From a checkpoint of a small mixture-of-experts model trained on Wikipedia.
Size: 12 layers, width 256, 68.7M parameters.
Experts: 96 experts in each of 11 layers, 4 picks a token.
Training: a variant of SOAP for the experts, 289M tokens, 4416 steps.
Below are experts of layer 8 (counted from 0) of a mixture-of-experts language model. Rows are named router (the router's row for the expert), gate (a neuron's input weights, with its number), up (a neuron's input weights, with its number), down (a neuron's output weights, with its number) and show model dimensions 0-255. Each number is 128 + 24 x the weight over its row's rms, rounded and kept within 0 to 255.
Before each expert's rows: a language model's description of what the expert responds to. This comes from a sample of Wikipedia text that the model never trained on.

# expert 44
Description: Person name starts. Opening pieces of personal names at sentence or clause start in biographies, such as Robert, Ken, Ste-, Mitchell, He.
router [141 127 165  97 145 129 111 147  77 122 130 121 117 110 128 113  76 140 154 140 105  71  85 132 140  76 121 138 157 169 132 111 117 134  95 130 124 127 138 118 126 140  94 140  63 123 113 171 125 131 108 131  98 195 113  81 117 131  94  93 100 157  91 138 123 162  87 112 160 129 125 155 153 136 133 163 151 134 150 118 123  78 137 113 162 129 136 129 103 146 127 124 140 123 152 137 120 145 116 108 128 123  84 157 130 131 142 154  90 122 156 145 116 151 118 128 101 121 121  92 123 130 174 158 135 160  98 174 131 107 180 126 126 128 104 125 171 109 127 156  92 114 146 199 129 104 119 112  98  84 142 124 124  97 153 134 142 104 173  88 123 127 141  83 162 152  95  81 145 144 118 138 106  87 141 156 130 129 104 134 114 165 120 111 190  62  96 126 105 140 142 105 111 138 143 105 130 139 143 115 137 150 129 138  86 154 102 120 119 104 110 147 144 138 134 105 115 123 163 171 109 125 108 125 153 119 122 124 140 131 105 167 110 112  91 157 132 134 115  91 131 134 130 163 125 127 162 120 133 104 105 145 145 128 122 144]
gate0 [124  92 154 176 135 121 130 148 152 115 144  92 133 111 114 131 106 143 158 142  89 117 112 134 121 103 135 120  90 141  99 105 161 109 154 131 112 158 120 114 105 107 126 157 125 136 161 146 170 124 142 156 166 133 153 109 100 140 142 140  86 136 153  88 117 163 132 121 141  82 124 116 133 108 113 156 167 124 163  86 148 123 124 156 143  73 116 130 177 106 170 117 161  92 117 126 157 120 112 152 144 125 138  88 132 164 138 166 114 107 117 133 151 128 147  98 112 128 177 112 159 125 136 159 123  79  97 116 136 115 133 102 102  82 141 125 131 133 125 146 120 117 132 122 123  97 165 103  92 143  94 142  72 130 119 149 166 139 110 150 140 121 104 141 131 130 160 156 113 144 182 155 121 196 126 176 111 122 114 152  96 177 147  87 142 112 124 124 112 137 142 103 100 140 135 130 105 127  97 125 158 123 144 111 118 124 129 154 143 167 116 174 167 108 119 153 125 154 127 122 103 148 112 134 130 136 142 114 134 134 108 120 200 140 115 123 145 120 136  91 122  94  98 113 162 183 184 158  88 133 117  93 104 134 155 104]
up0 [ 92  73 160 127  74 111 149 136 132  95 167 117 155  97 121 136 117 107  88 154 110 158 108 145 137 162 141 118 100 152 112 111 146 167 127 136 103 102  78 137 132  99 140 126 132 135 133 132 113 145 133 138 140 125 142 112 116 119 177 138 102  94 118  70 137 138 132 162 152 159 135 128 105  94 127 153 125 166 140  95 141  95 131 159  94 115 127 143  81  86 153  82 129 147  90  93 154 159 113 147 139 122 141 130 136 117 148 103 168 139 108 127 130 145 158 132 162  98 130 124 112  93 110 103  97 132 133  94 152 133 105  96 128 132 164 169 156 116 131 152 132 119 109 147 119 118 158  87 124 123 101 111 131 126 114  88 110  94 141 169 116  89  92 128  80 126 134 149 145 114 134 127 148 140 140 118 138 145  77 137  85  91 123  84 152 157  83 155 113 145 102 143 123 134 105 110 136 137 155 121 153  95 125 103 116 112  79 155 160 100 131  93 114 112  92 136 173 149 133  98 161 164 141 105  86 128 109 140 147 161 136 155 117 127 140 169 115 135 100 158  78 150 117 125 123 102 157 119 150 165 115 166 121 133 136  89]
down0 [125 128 118 172 163 120 121 109  98 159 101 136 122 176 183 152 103 144 106 117 120  95  96 108 168 147 120  98 141  90 113 124 121 124  95 116 135  97 135 125  94 124 162 157 126 125 100 127 153 130 146 107 168 159 113 133 156 120 105 127 127 101 132 129  97 105 123 142 101 135 140 145 164 144 112  87 113 146 120 128  85 128 138  81 129 117 122 124 118 136 150 103 138 137 154 102 107 117 156 118 172 171 147 143 127  78 143 157 122 136 129 108 162 131  96 109 135 158 103 152 138 157 154 141 138 136  99 202  95 113 130 149 142 172 172 120 150 104  90 130 126  85 153 161 103 104 128 148 134  92 128 138 130  95 118 137 138  85 138  86  95 147 161 127  79 182 149  82 132 135 123 182 152 116 136 106 122 150 117  87 171 128 127 150 114 109 143 128 116 105 148 118 126 171 179 137 149  79 106 126 113 123 169 166 137 148 117 127 135 133 115 132 157 118  89  99 116  90 135 140 117 116 122 136 149 108 127 121 126 139 155 164 145 139 119 118 100 119 114  80 157 103 141 107 150  88 130 156  95 104 139  87 165 146 136 104]
gate1 [ 71 106 111 114 119 130 168 124 112 116 128 107 104 135 145 128 177 172 109 164 109 129 132 138 118 121 174 160 132 157  98 102 125 156 114 105 128 143 186 142 167  83 140 133 133 129  92 166 105 130 157  95  66 170 102 101 128 141 123 130  98 140 150 131 146 144 108 107 139 154 126 139 116  80 133 129 147 109 158 140 123 129 145 157 109 131 110 132  87 104 107 114 101 124 110 153 120 111 114 148 104 138  94 131 121 109 120  55 143 152 151 125 118 130  73 140  79 122 127 120  92  85  66 164 134 156 144 169 100 136 128 128 140 117 137 182 173 134 169 126 140 125 131 155 151 157 144 164 115 129 103 147 147 150 137  87 149  80 141  94 139 101 135  83 130  79  78  90 121 129 141 123 143 119 142 142 121 130  92 147  97 181 155 155 143 151 121 137 133 116 148 159 128  98 149 161 128 128 127 150 146 143 142  79 107 167 109 109 155 138 144 106  87 148 121 134 131 105 114 123 147 132 121 130 107 133 125 149 126 139  72 165 129 144 172 118 121 122 110 127 128 119 122 140  96 147 115 113 118 151 137 132 108 127 135 153]
up1 [166 154 123 151 153 126 137 113 135  90 119 109 124  97 157 147 121 129 116  59 140  98 122 108 148 152 124 127  42 141 113 107 149 123 151 136 125 124 131 129 132 139 156 132 140  95 141 157 126 116 156 156 158  95 165 149 149 156 200 117 166 107 131 103 147  83 116  79 155 123 115 146 109 114 138 147 155 121 123  97 159 137 134 139 146 116 157 139 160 126 124 141 148 123 104 120  71 128 126 154 120 163 133 100 111 125 141 133 112 164 138 156 117 104 115 129 117 170 142 111 143 191 111 147 146  87 130 101 109 155 117 152 116 107 170  92 123 136 133 154 112 123 136 151 128 113 133 145 124 181 113  92  84 141 137 103 152 102 139 191 106 169 132 129 128 141 135 147 143 125  83  94 147 123  90  88 146 126 164  88 140 119 113  94 119 120 160 111 128 128 156 166  69 137 101 105 134 150 122 114 139  82 111 109 135 107 132 113 131 106 133 151 160 128 106 110 127 147  79 123 131 131 129 129 111 102 135 106  97 121 178 106 149 113 150 122 127  89 119 163 105 120  81 127 122  74 118 148 153 144 140 108 159 137 121 112]
down1 [116 114 156  73 137 100 122  97 130 119 130 139 127 204 128 140 173 123 115 114 122 129 153 136 175 160 109 106 129 135 108 119 182 110 102 146  98 138 163 174 138 151 152 125 173 167 112  84 147 117 105 159 163 148 121 162 123 113 107 116 118 103 146 127 141 120 169 116 117 104 176  94 142 127 119 148 137  94 114 113 138 102 121 113 103  96 125 152 123 137 143 135 156 112 117 169 120 116 171 123 117 124 121 141 119  91 113 141 145  99 108 128 144 126 118 104 121  87 127 147 126 120 127 142 101 192 135 114 102 122 130 131 166 145 150 100 121 138 119 115 120 123 165 145 186 156 134 167  85  83 146 149 129 127 140 130 117 127  81 129 143 119 127 125 113 136 115 150 164 121 125  92 114 134 107 135 166 151 124 103 151 147 171 145 125 153 147 177 155 106 108 122 140 152 156  77 148 110 126 126 167 159 158 130 133 150 117  84 138 148 127 129 117 121 127 127 117 168 131  96 140 131  96 169 160 130 212 117 139 150 131  92 121 146 124 162 119  94 127 141 128  72 143 127 144 113 110 168 112 111 146 138 177 134 174 159]

# expert 37
Description: Surname and place starts. Capitalized first pieces of English surnames and place names, such as Smith, Brown, White, New, North, Green(lee), Sch(nieder).
router [123 143 127 115 137 146 121 152 111 163 134 132 144 142 140 132 109 144 136 111 135 144  96 116 131  61  61 179 137 183 160 121 145 151  92 125 132 144 116 142 131 114 118 116  92  99  93 135 119 143 113 181 172 154 116  91 127 123 112 118 128 122  83 152 106 104 126  90 112  99 130 120  92 119 126 154 152 103 129 111 143  96 129 110 124 144 124 141 132 138 145 130 128  66 150 182 152 161 179 158 141 172  90 145 121 144 123 118 125 112 150 137  93 145 105 148 107 109 160 106 172 105 129 128 141 140  97 155 155 104 142 133 108 149 122 100 137 134 117 136  68 125 136 138 188 147 121 148  99 122 107 118 111 100 163 157 149 131 135 108 117 124  83  52 144 116 125  97 142 128 136 142 116 124  97  97 138 111  87 110 173 151 102 166 152 106 133 132 118 101 147  78 112 150 162 124 130 105 139 105  76 176 117 179 118 157 107 159 115 124  81 164 121 122 131 122 107 112 120 117 174 124 134 115 143 173 126 107 145 117 134 114 140 150 102 152 136 141 126 125 113 125 136 126 106 106 137 150 109 118 172 122 125 110 136 160]
gate0 [118 110 131 105 151 162 103 164 141 149 156 142 119 124 125 103 101 126 118  90 112 149 146 163 155  63 146 157  89 114 122  55 136 140 165 121 129 129 120  76 109 136 212 134 180 115 116 146 116 103 131 122 161  92 102 112 133 141 118 173 112  98 126 139  70 140 108 129 135 100 125 132 158 145 126 113  78 148 129 146 133 113 120 131 116 146 119 134 133 149 108 128 123 156 115 132  75 120 117 138 121 162  86 133 149 146 153 164  92 148 134 118 166 117 133 129 153  97  94 136 167 139 149 134 135 106 111 127 123 161 135  76  95 109 125 153 113 104 142 174 142 154  94 100 123 179 115 151 108 134 151 109 152 133 149 109 147 115 110 108 102 151 109  92 123  89 151 156 170  95 145  86 116  95 131 104 162 121 104  98 135 127 146 153 143 137 125 113 108 131 154 175 113 144 146 126  94 128 160 149 148 125 100 137  71 142 117 138  83 125 134 125 123 130 115 149 100 106 131 143 174 119 134 116  64 122 146 151 146 157 105 124 149 132 129 142 129 104 119 146 163  88 146 132 141 118 156 124 131 110 167 143 154 134 146 131]
up0 [146 137 130 130 165 119 134 149 155 127 175 153  97 150 131  94 138 146 137 136  97 110 145 146 122 148  87 113 119 136 123 151 108 122 140 122 143 123 138 103  97 167 111  91  81 108 112 124  95 140 171 153  96 109 157 107 114 170 119 129 124 173 101 149 147 124  88 192 133 116 140 151 112 130 132 100 141 125 138 165 159 136  77  99 139 133 159 122 163 114 154 153 148 124 110 144 116 107 122 134 134 136 170  77 102 121 104  85 121 117 117 171 119 114 127 153 187 115 177 134 105 112 114 124 144 145 108 117 155 139 117 165 163 159  94  54 147 131 141 134 122 168 122 112 126 120  77 123 138 158  97 174 153  94 145 111  83 150 120 182 123 126 126 172 111 123 124 103 102  97 111 119 128 133 176 169 169 141 148 136 131 114 101 102 140 134 168  96 140 123 178 137  81 137 126 114 145 127 122 131 119 118  67 163  86 142 136 104 126 143 133 160 113 130 122 107 143 135 136 133 136 144 137 129 128 128 142  97 149 121 150 124 164  71  98 138 112 130 143 158 121 115 126 124 124 117  99 169 141  96 118 135  96 135 114 144]
down0 [151 138  96 122  67 130 158 145 150  78 154 138  99 148  93 138 109 146 135 125 142 165 166 128 127 194 109 127 158 160 117 163 108 166  82  99 123 108 161 166  91 134 125 108 123 146 138 106 102 120 138 155  66 121 138 168 151 120 182 120 156 152 136 138 167  86  79 122 106  72 145 141 133  86  87 117 123 135 128 145 161 141 110 115 119 114 128  89 127 108 121 143  65 141 136 125 166  97 176 154 146 141 126 104 135 126 100 128 121  99 120 130 145 155 119 103 143  71 128 100 109 133 139 116  90 128 139 136 103 145 125 133 129 118 172 123  87 125  90  85 163 167 138 150  99 118 140 141 147 148 121 142 152 170 121  86 147 126 116 135 136 160 111 128 111 143 160 113 132 101 127 112 138 135 114 149  89 112 148  89 115 114 129 135 103 180 142 117 128 142 157 128 135 133 115 151 153 174 135 118 138  81 179 102  93 131 150 117 113 135 101 114 166 131 166 126 140 139 144 148 142 116  93  91 145 116 110 119  89 119 141 110 119  99 150 134  97 104 125 109 119 113 131 103 150 132 109 146 113 120 156  99 141 133 128 133]
gate1 [162 138 112 158 162 155 117 115 118 125 146  76 180 146 114 110 134  85 146 121 100 140 127 123 145 148 126 156  85  98 119 123 122 146 120 125 123 181  73 171 140 125 138 109 116 121 114 173 141 146 125  76 112 145 118 142 118 131 118 103 107 116 142 128 145 120 112  96 123 100 140  70 146 151 121 116 138 154 125 103 113 135  84 112  96 128 101 119 127 135 130 148 145  93 118  99 128 128  94 140 118 150 120 110  88 133 140 139  98 119 160 135 125 144 123 140  72 116 143 113 147  82 134 144 113 133 149  59 126 133 169 165 128 167 129 150 135 139  76 147 110 119  60 151 155 129 153 125 114 145 160 128 170 110 135  73 132 179 135 156 128 130 142 126 101  97 130  96 115 139 137 130 127 136 134 134 148 126 125  81 132 147 179 137 144 161 118 143  90 162  95 136 118 137 129 126 125 134 120 137 143 109 120 130 106 173 106 107 126 157 143 140 113  65  98 110 118 142 179 156 123 147 122 119  96  85 121  94 168 146  89 118 110 144 106  69 126 113 130 145 123 165 138 132 135 117 141 112 144 102 154  91 192 111 115 143]
up1 [117 107 112 136 101 174 144 182 179 132 150  98 142 127 111 159 104 113 129 131 128  91  91 135 104 170 109 119 133 140  86 118  99 106 118 134 118 157 102 180 125 120 131 112 113 104 127 134  93 169  75 152 150 121 109 116 133 141 127 157 152 101 115  76 161 147 121 129 124 115 122  96 154 140 167 123  97 125 143 158 118 139 130 116 143 133 122 148 150 112 133 126 161 119 122 164 141 148 125 161 133 141 107 112 126 173  95  95 111 122  81 140 158 128 117 147 176 139 148 112 131 107 153 127 118 152  89 150 148 138 137 116  84 152 156 119 100 102 141  91 137 114 148 141  90 144 148 124 123 111 132 167 111 141 146 127 104 124  99 132 107 111 153 138 133 115 105 134 117 154  95  88 131  68 156 117  90 123 176 142  92 143 139 118 167 163  99  94 137 113 150 126  94 179 129 147 114 159 119 196 167 125 127 123 112  97 105  81 129 132 135 151 120 120 135 170 144 142 120 138 121 153 109 147 119 146 124 145 160  65 124 144 116 112 116 152 141 119 173 128 132  76 156 170 129 147 112  98 158 148 111 154 172 134 117 171]
down1 [141 101 113 152 138 118 114 162 111 150 143 105 131 105 138 183 141 134 134 170 176 126 122 136 133  91 125  90 120 109 131 154 136 112 129 130 145 148 131 128 167 147 171 102 149 100 100  92 101 128 125 141 117 112 132 139 151 146 116  81 118 137 147 108 174 170 149 119 143 113 128 130 111 107 127 114  89  94 174  94 126 133 119 108 132 147 137 138  60 112 113 165 144 112 121 136 157 152 137  86 137 156 139 133 111 159 161 105 116 132 130  98 120 143 136 105 161 154 148  91 147 115 129 154 135 109 163 148 145 121 155 145 137  64 148 122 146 128 138 131 148 101  92 153 127 140 128 104 136 134 148 178 132 106 126 163 104 117 145 126 118 108 129 131  72  95  97 118 128 170 115 154  62 152 173 146 189 120 158 131 179 111 151 156 132  99 156  96 124 120 117 103  84 120 165 116 131 160 110 174 145 101 123 108  76 129 158 156 124 143 126 140 172 152 141 144 104 102  99 120 154 113  81 136 134 126 123 120 163 166 134 136 155 131 151  90 172 128 139 169 103  82 156 137 148 136 134 113 116 123 122 141 100 110 143 135]

# expert 49
Description: Foreign name beginnings. Opening pieces of non-English given names and surnames in cast, squad and player lists, such as Lag(ikula), Men(des), Ya(yoi), Bre(inburg).
router [118 126 158  81 166 128 110 140 119 128 133 144 179 124 119 137  87 127 168 130 123 136  89  92 130  94  99 161 152 115 118 133 170 147  62 109 137 143 126 131  95 130 103 144  85 112 107 129 124 157 126 146 138 211 111  94  94 158  72 101 120 140  93 116 120  91 121 123 114 109 141 153  94 126 108 150 128 115 156 123 129  97 133 113 100 136 135 144 119 144 160 157 119 102 132 189 110 160 170 143 118 154 101 145 116 179 149 150 116 112 124 109  76 127 113 111 111 134 120  82 155 132 115 110 110 140  91 148 131 104 157 136 150 140 130 119 166 120 100 138  82 125 135 119 176 150  77 157 113 124 124 115 123 117 139 123 115  93 142 106  91 129  70  64 143 135 122  86 154 145 113 147  79 117 104 107 117 161 133 131 159 146 125 163 163 111 141 110 129 103 142  86 132 164 165 128 135 138 113 132 104 151 170 166 116 108  96 126 125 128 136 110 129 116 160 125 149 124 140 147 170 119 130 103 140 140 138 116 149 155 132 143 175 162 154 130 130 130 125 115 127 125 107 177 134 110 145 134 156  95 135 131 115 135 138 140]
gate0 [ 99  92 122 125 150 120 115  89  97 106 152 125 140 165 142 143 143  96  82 131 153 130 122 151 111 132 142 156 133  97 157 142 184 153 127 144 155 138 127 140 125 163 106 112 110 162  97 141 106 170  48 139 171 130  66  82 159 145 158 126 145 125  95 137  99  92  92 119 182 166 129 176 158 120  95 142 130 151 133  69  78 135 153 112 165  96 120 136 128 116 149 167 121 113  94  80 157 162 151 144  95 130 123  91 130 114 140 131 100 152 129 140 109 141 141  90 115 100 105 130 153 121 129 162 137 153 144 155 127 159 134 108 122 164 108 131 145 154 132  91 115  74 150 156 108 117 145 140 157 161 108 123 130 123 144 148 133 126 114 166 110 160 120  82 155 127 157 133 118 166 112  87 135  95 147 135 129 106 106 105 128 120 144 187 135 149 130 105 128 121 100 116 133  93 145 152 104 121 107 123 132 112 145 138 156 144 114 116 154 125 104 106 146 112 139 112 124 157 137 148 119 143 130 119 112 123 122 119 120 155 110  72 142 108 123 136 120 108  98 141 135 155 144 136 161  89 135 103 114 166  96 143  96 160 111 136]
up0 [139 109  87 135 121 140 143 102 158 166 125 108 147 144 119 118 155 124 135 107 125 122 146 191  96 165 149 154 122 120 155 130  98  86 141  98 113 126 125 169 123 120 145 159 185 152 148 141 139 126  76 184 105 161 146 142 122 114 150 150 125 134 109  99 106 147 134 125  66  82 124 137  67 142 138 146 130  85 124 123 156 136  94 154 130 146 135 126 129  94 100 148  86 136 125 114  90 138 157 120 137 119 144 124  92 105 138 155 158 129 104 113 141 148 138 123 156 130 126 107 188  97 152 125 143 125 129 117 112 141 138 126 106 115  83 117 101 139 107 122  91 134 114 122 129  36 143 171 130 157 110  91 146 139 107 196 150 165 130 112 119 165 148 110 106 137 109 153 114 121 148 134 164 112 129  85  91 147 128 128 143 102 121 125  88 118 128 127 128 163 162  82 123 161 123 146 102 113 115 150 158 100 101  99 125 147  97 138 103 143 127 151 163 118 128 111 143 115 119 120 152 117 154 114 152 139 123  91 114 150 117 148 139 166 137 102 128 127 140 148 137 151 136 143 131 127 169 133 133 117 132  90  84 112 115 191]
down0 [ 82 107 153 172 165 125 109 149 119  78 113 112  94 119 143 138 142 105  97 110  99 171 120 121 128 132 122  95 163 127 133 113 142 135 104 134 165 131 130 124  79 125 143 115 163 105 130 106 173 113 201 132 174 114 111 155  98 129 104 179 129 167 157 137 106 124 115 125 118 124 131 130 141 151 145  95  91 131 173 149 100 116 158 113 107 153 142 148 114 177 108 123 180  86 157 161 102  97 120 146 109 134 103 165 109 127 148 133  97 133 122 119 127 114 102 138 121  91 166 115 122 133 125 161 136 127 116 120 148  61 113 118 139 100 121 123 105 111 100 102  80 117  98 120  84 130 111 100 118  92 100 127 133 123 119 130 153 121 121 134 123 148  86  92 155 100  76 104  99 119 139 121 144 116 163 117 107 130  94  92 104 121 154 158 118 142 106 110 115 142 119  87 139 111  66 156 123 104 147 119 133 139  92 117 149  90 107 179 107 128 119 135 124 147  96 105 124 134 111 118 126 115 118 151 109 177 124 108  87 148 119 158 122 139 107 146 133 160 133 121 114 146 130 124 112 176 169 130 152 140 136  82 164 151 142 125]
gate1 [ 85 116 180 133 126 135 146 102 158 145 107 137 142 143 106 107  86 139 193 114 129 145 148 110  92 125 106 166 142 122 142 147  97 147 129 131 155 108  95 172 135  93  89 135 140 188 143 117 101 121 156 125 123 169 120 123  87 124 129 143 147 132 144 109 125 132 151 129 123 125  60 129 129 125 115 141 133 173 174 116 173 161 111 159  99 105 129 120 109 125  90 134 106 132 107 101 116 109 230 113 142 125 127 126 146 132  92 133  93 137 157  97 119 117 124 120 149 160  88 145 105 103 125 122 170 129 137 118 122 160 160 131 140 139 147  91 123 131 117 154 138 145 145 101 115 141 142 162 103 155 139 124 151 140 135 112 130  96 113 139 132 106 142 124 148  98 124 121 121 149 160 159 102  57 118 170 129 130 113 117 132 131  90 154 163 146 154 117 136 124  88 124 104 144 109 134 143 160 114  87 107 151 167 168 119 120 116 150 156 147 162 126  88 138 170 124 125  51 107 124  87 125 140 115 136  80 146 100 144 119 122  82 127 143 151 126 130 109 146 118 121 120 116 115 112  87 134 161 136 117 148 149 115 144 125 124]
up1 [145 134 154 132 117 150 161 124 131 107 126 116 145  89 126 139 136 123  82 139 130 141  96  87 124  96 121 126 160 117 153  77 117 137  94  89 103  92 131 142 121  80 148 123 195 119 108 102 122 140 110 115 108 162 165 191 138  93 128 148 161 108 131 138 143 160 141  63 139 150  49 144  83  87 126 156 135 118 164 108 118 116 131 112 155  96 134 133 116  74 115 117 128  77  77 112 147 136 142 111 126 144 149 116 141 143 112 151 147 137 105 123 120 142 119 124 153 117 127  84 139 131 126 109 104 111 160 143 174 116 155 147 119 129 104 149 101 135 120 101 119 178 146 136 127 134 137 151 133 158 147 161 136  62 141 104 156 103  92 103 105 121 147 156 138 138 130 139 101 139 131 122 119 101 130 134 134  94 140 108 120 125 114 153 103 121 107  87 113 109  97 144 157 132 142 140 146 110 137 162 101 139 128 141 112 122 122  95 135 120  92 184 121 125 177 146 130 148 116 167 153 123 162 110  98 113 126 128 129 143 118 176  80 131  99 134  82 116 131 147 145 165 105 172 155  95 119 109 156 106 131 114 115 111 147 139]
down1 [139 111  92 142 179 144 132 135 178 143 108 139  52 121 121 138 186  92 115 137 108 168 152 164 106 172 162 140 139 110 167 125 149 116 137 156 128  86 128 100 180 108 141 135 161  97 122 143 117 112 150 121 125  83 120 116 126 146 139 141 107 129 141 160 166 143 122 135 135 152 116 138  95 139 126 141 155 141 153 162 121 109 118  81 183 142  76 116 115 140 160 127 115 131 135 161 152  84 114 169 109  88 188 125 123  84 117 135 110 151 120 140 112 113 113 115 114 110 146 134 145  95  83 128 139 104 164 128 119 176 123 123 112 121 135 138 111 120 155 130 127 139 124  66 164 141 137 115 123 142 141 140 180 114 153 153 166  92 129 170 137 137 157  98 129 109 142 167 120 157 142 114  99 105 139 118 124 125 130 127 142  91 116 160 102 105 130 100 142 132 139 148 201 118 130 136 149 146 116 101 162 119 133 126 121 133 143  85 117 150 146 124 100  82 121 107 128  85  99 154 139 129 105 109 125 115 122 168 107 173 136 114 171 111  93  89 129 145 109 106 128 134 135 172 120 144 108 123 134 132 102 138 115 139 153 128]

# expert 59
Description: Parentheses and main verbs. Opening parentheses after names for asides or dates, and main verbs after the subject, such as was, returned, moved, died.
router [138 143 123  79 117 110 111 115 121 146 127 130 126 133 129  65 132 106 119 136 115 109 128  82 135  98 149 152 119 146 203 126 138 160 124 184 158 159 134 204  81 130 100 119 144 120 149 114 106 110 110 134 117 112 151 111 146  93 114 133 118  70  91 146 142  99 169 100 112 124 124 150  75 160 146 156 175 155 136 152 113  92 139 109  99 105 149 152 110 151 172 158 169  79 114 165 129 134 123 166 120 132 114 125 123 138 129 114 143 138 119 118 116 176 101 142 134 110 152 135 144 122 168 110 138 156  97 169 122 114 102 134 136 133 139 126 151 120 110 143 128 155 161 161 167 113 137 150 121 124 139 104 148  93 170 175 111 126 125 152  98 124 110 114 124 120  89 148 153 154 120 151 142 136 146 147 110 150 117 103 175 122 111 117 129 109  98 140  82  76 142 101 125 142 102  89 148 146 147 174 126 139 168 164 102 140  94 121 153 151 133 108 136 120 138 137  92 126  90 127 109 118 162 134 142 166 184 119 118 136 121 157 153  78 141 147 117 104 129 130 110  99 108 158 132 140 140 125 122 127 128 121 161 114 131 118]
gate0 [164  86 170 109 143 134  95 128 153 119 110 136 141 159 191  78 135 143 150 153 171 152 135 147 133 142 151 112 129 103 148 115 121 119 135 134 160 138 138 145 148 127 162 131 108 145 116 144  95 120 118  85 117 111 139 118 138 133 137 124 125 130  98  83  99 109  90 103 134 123 140 165 120 123 145 140 113 155 111 114 117 119 124  97 111 168  85 143 168 111 144 104 120 140 117 160 123 125 111  98 129 166 140 129 127 116 145 139 135 115 141 127 113 155 110 122  89 128 146 117 126 180 117 119  91 170 158 144 122 139 173 141 109 142 135 127 189 118 107 114 193 177 148 141 155  82 151 150  95 147 140 150 102 125 169  90 150 114 107 192  90 131 119 138 131 128 115 179 121 101 160 168 151 161  94 132 101 142 128 103 117 133 166 128 137 145 143 154 143 172  92  82 129 187 109  91 141 105 106 146 175 133 105 123 113 143 109 111 102 143 128 124 149 133 152 130 124  88 131 131 111 152 143 167 128 130 146 122 147  97 106 135 121  76 139 113 182 117 126  89 113 116 179 102 134 155 113  96 119 110 107 110 137 112 142 122]
up0 [136 114 140  97 136 125 154 148 162 164 118 158 120  94 124 125 117 138 130  88 111 159 128 133 133 136 136 124 113 135 145 132 129 139 107 100 123 154 117 106 100 155 113  84 139 143  88 131 130 181 100 113 135 161 113 117  93 105 148 102 104  91 117  62 119  95 162 140 133  86 132 132 130 150 100 112 134  99 161  86 126 168 131 141 116 144 130 138 140 115 132 162 152 112 162 161 159 151 147 157 109 130 112 120 111 135 125 119 115 141 129 101 148 137 154 141 108 123 130 161 154  68 138 168 180 158 125 114 123 118 125 149 164 118  83 164 150 142 123 138 160 156 139 152 114 120 123 111  99 131 119 120  87 129  86 156 117 132  97  89 128 131 127 109  99 149 101 123 128 148 137 159 128 136 162 140 138 144 142 134 110 149 113 122 113 145 121  97 106 102  95 139  75 136 138 166  80 143  91 165 144  77 142 121 108  68  97 104 127 102 135 119  64 119 121 130 103 101  99 123  86 168 103 103 143 136 181 123 110 172 118 104  99 150 157 132  99 116 130 162 122 147 142 159 121  95 147 138 157 147  94  83 172 101 157 115]
down0 [113 122 183 146  89  86 128 123 141 124 150  91 121 168  94 136 134 139 131  97 132 129 113  92 152  86 122  84 141 132 143 137 144 137 128 107 114 175 110 155 124 180 119 110 159 124 128 142 158 151 124 144 127 116 140 153 104 124 129 138  88  81 132 115  98 133 156 106 114  89 121 147 120 150 108 117 186 174 140 176 130 141 135 114 120 100 136 117 124 112 168 134 114 154 145 141 136 115 128 120 130 144 121 121 120 158  90 152 170 165 161  99 133 106 174 143 134 144 164 137 139 113 139 116 150 118 128  99 188 134 154 114 151 125 127 143 117  97 157 123 140 150 155 133 132 102 136  53 149 172 124 128 122 160 115 175  86 145 142 118 192  87 142 110 102 121 126 117  97 106 150 102 102 138 129 166  90  75 123 149 126 155 119 118 114 119 133 168  95 111 171 134 126 148 162 114 122 130 127 108 137 147 141 102  95 156  80 152  90 143 171 120 128 102 160 155 131 159 105 100 114 110 139 146 118 122 161 125 110 112 117 106 141 128 145 116  93 178 162 101 137 162 124 108 100 104 137 145 142 134 154  98 109 165 131 127]
gate1 [133 154 150 139 133 184 126  89 110 127 140 155 115 175 128 128 133 118 126 160  89 205 107 129 132 117 130 132 100 112 143 130 152 117 189 125 133  99 126 148 110 146 129 131  98 154 123 124 142 107  77 121  94  94 114 103 119 167  92 105 147 142 116 134 114  63 124  90 113 175 101 176 143 138 103 111 132 138 126 110 123 154  88 123 143 112 155 109 141 176 106 132 108 145 187 120 123 129 126 138 179 135 146  80 106 125 138  87  94 140 153 135 175 108 102 124 175  93 137  91 146 142 106 104 117 142 130 151 126 129  92 113 146 106 125 117 143 112 106 155 113 117 133 117 151 161 168 126 163 150 134 101 129 122  95 121 131 119 121 108 125 108 116 146 150 128 105 142 137 140 134 145 126 149 143  92 132 175 138 136 121 105 113 123 162 119 138 153 106 113 139  76 151 130 108  75 128 114 120 116 117 128 140 161 139 134 178 122 111 141 124 128 129 162  81 137 135 132 145 125 157 118 123 111 113 143 136 140  82 179  93 175 108  63 137  98 126 123  94 139 162  91 130 139 135 100 143 118 179 126 144 116 165  92 104 116]
up1 [133  83 120 125 126 113 132 169 134 156 133 146 137 106 147 113 147 147 119 141 120 158 138 146 103 164 161 101 114 159 169  81 112 158 123 151 168  95 145 182 119  82 138 120 130 153 145 126  75 132  85 103  86 167 139 105 141 168 137 144 124 127 166 113 111 139 114 134 134 130 135 166 120 121 110 117 134 146 102 149 161 130 149 151 135 146  92 114 121  79 146 124 131 113  91 158 132 121 124 137 163 109 116 149 111 133 123 116 129 144 108 112 122 158  98 102 143  99 139 144 124 102 164 112  98 162 152 156 122 153 148 112 143 107 125  94 145 128 139 174  58 115 144 109 141 123 137 137 128 147 106 117 134 175 111 148 131 119 165 127 153 112  84 151 137 140 126 120 156  85 137 155  98 186 155 157 159 123 105 110 148 155 154 128 126  96 165 149 100  99 113 148 141 145 147  52 123  75 107 118 125  96 128 150 142  85 128 118 114 110 177 102 146 108 122 180  94 118 117 155 120 120 132 143 137 140  95 127 150 115 115 129 141  92 105 153 104 129  79 122 107 130 164 105 159 152 130 182 156 114 129 118  91 117 132 128]
down1 [133 115 142 109  68 144  83 117 114 107 128 111 146 127 103  99 138 118 135 165  79 102 125 136 116 149 131 163 128  97 137 157 153  64 139 107 164 186  97 151 111 107 140 112 167 151 127 126 122  81 149 129 114 124 126 129 120 151 150  59 121  85 153 133 124  96 124 145 140 126 132 119 120 119 143 129  95  91 167 127 130 117 128 156 105  87 130 144 164  76 151 140 169 131 123 130 113 148 101 126 150 135 121 108 178 105 122 109 127 116 117 166 168 121 152  55 117 114 143 120 152 129 128 160 137 108 178 157 132 129  92 109 136 147 145 104  76 117 142 126  87 111 121 114 140 163 139 141 128 121  91 109 166 147 116 128 149 114 114 150  94 121 137 127 143  81 120 121 110 114 112 103 183 155 130 146 118 130  99 119 129 108 105 150 114 144 112 137 124 168 130 156 153 137 134 117  91 129 100 129  82 100 155 122 139 126 114 116 137 143 132  86 161 153 116 122  94 103 140 103 113 116 150 158  96 113 137  53 135 106 110 119  91  87  94 166 160 162 124 130 145 132  94 156 127 130 116 106 156 123 120 110 157 101 133 105]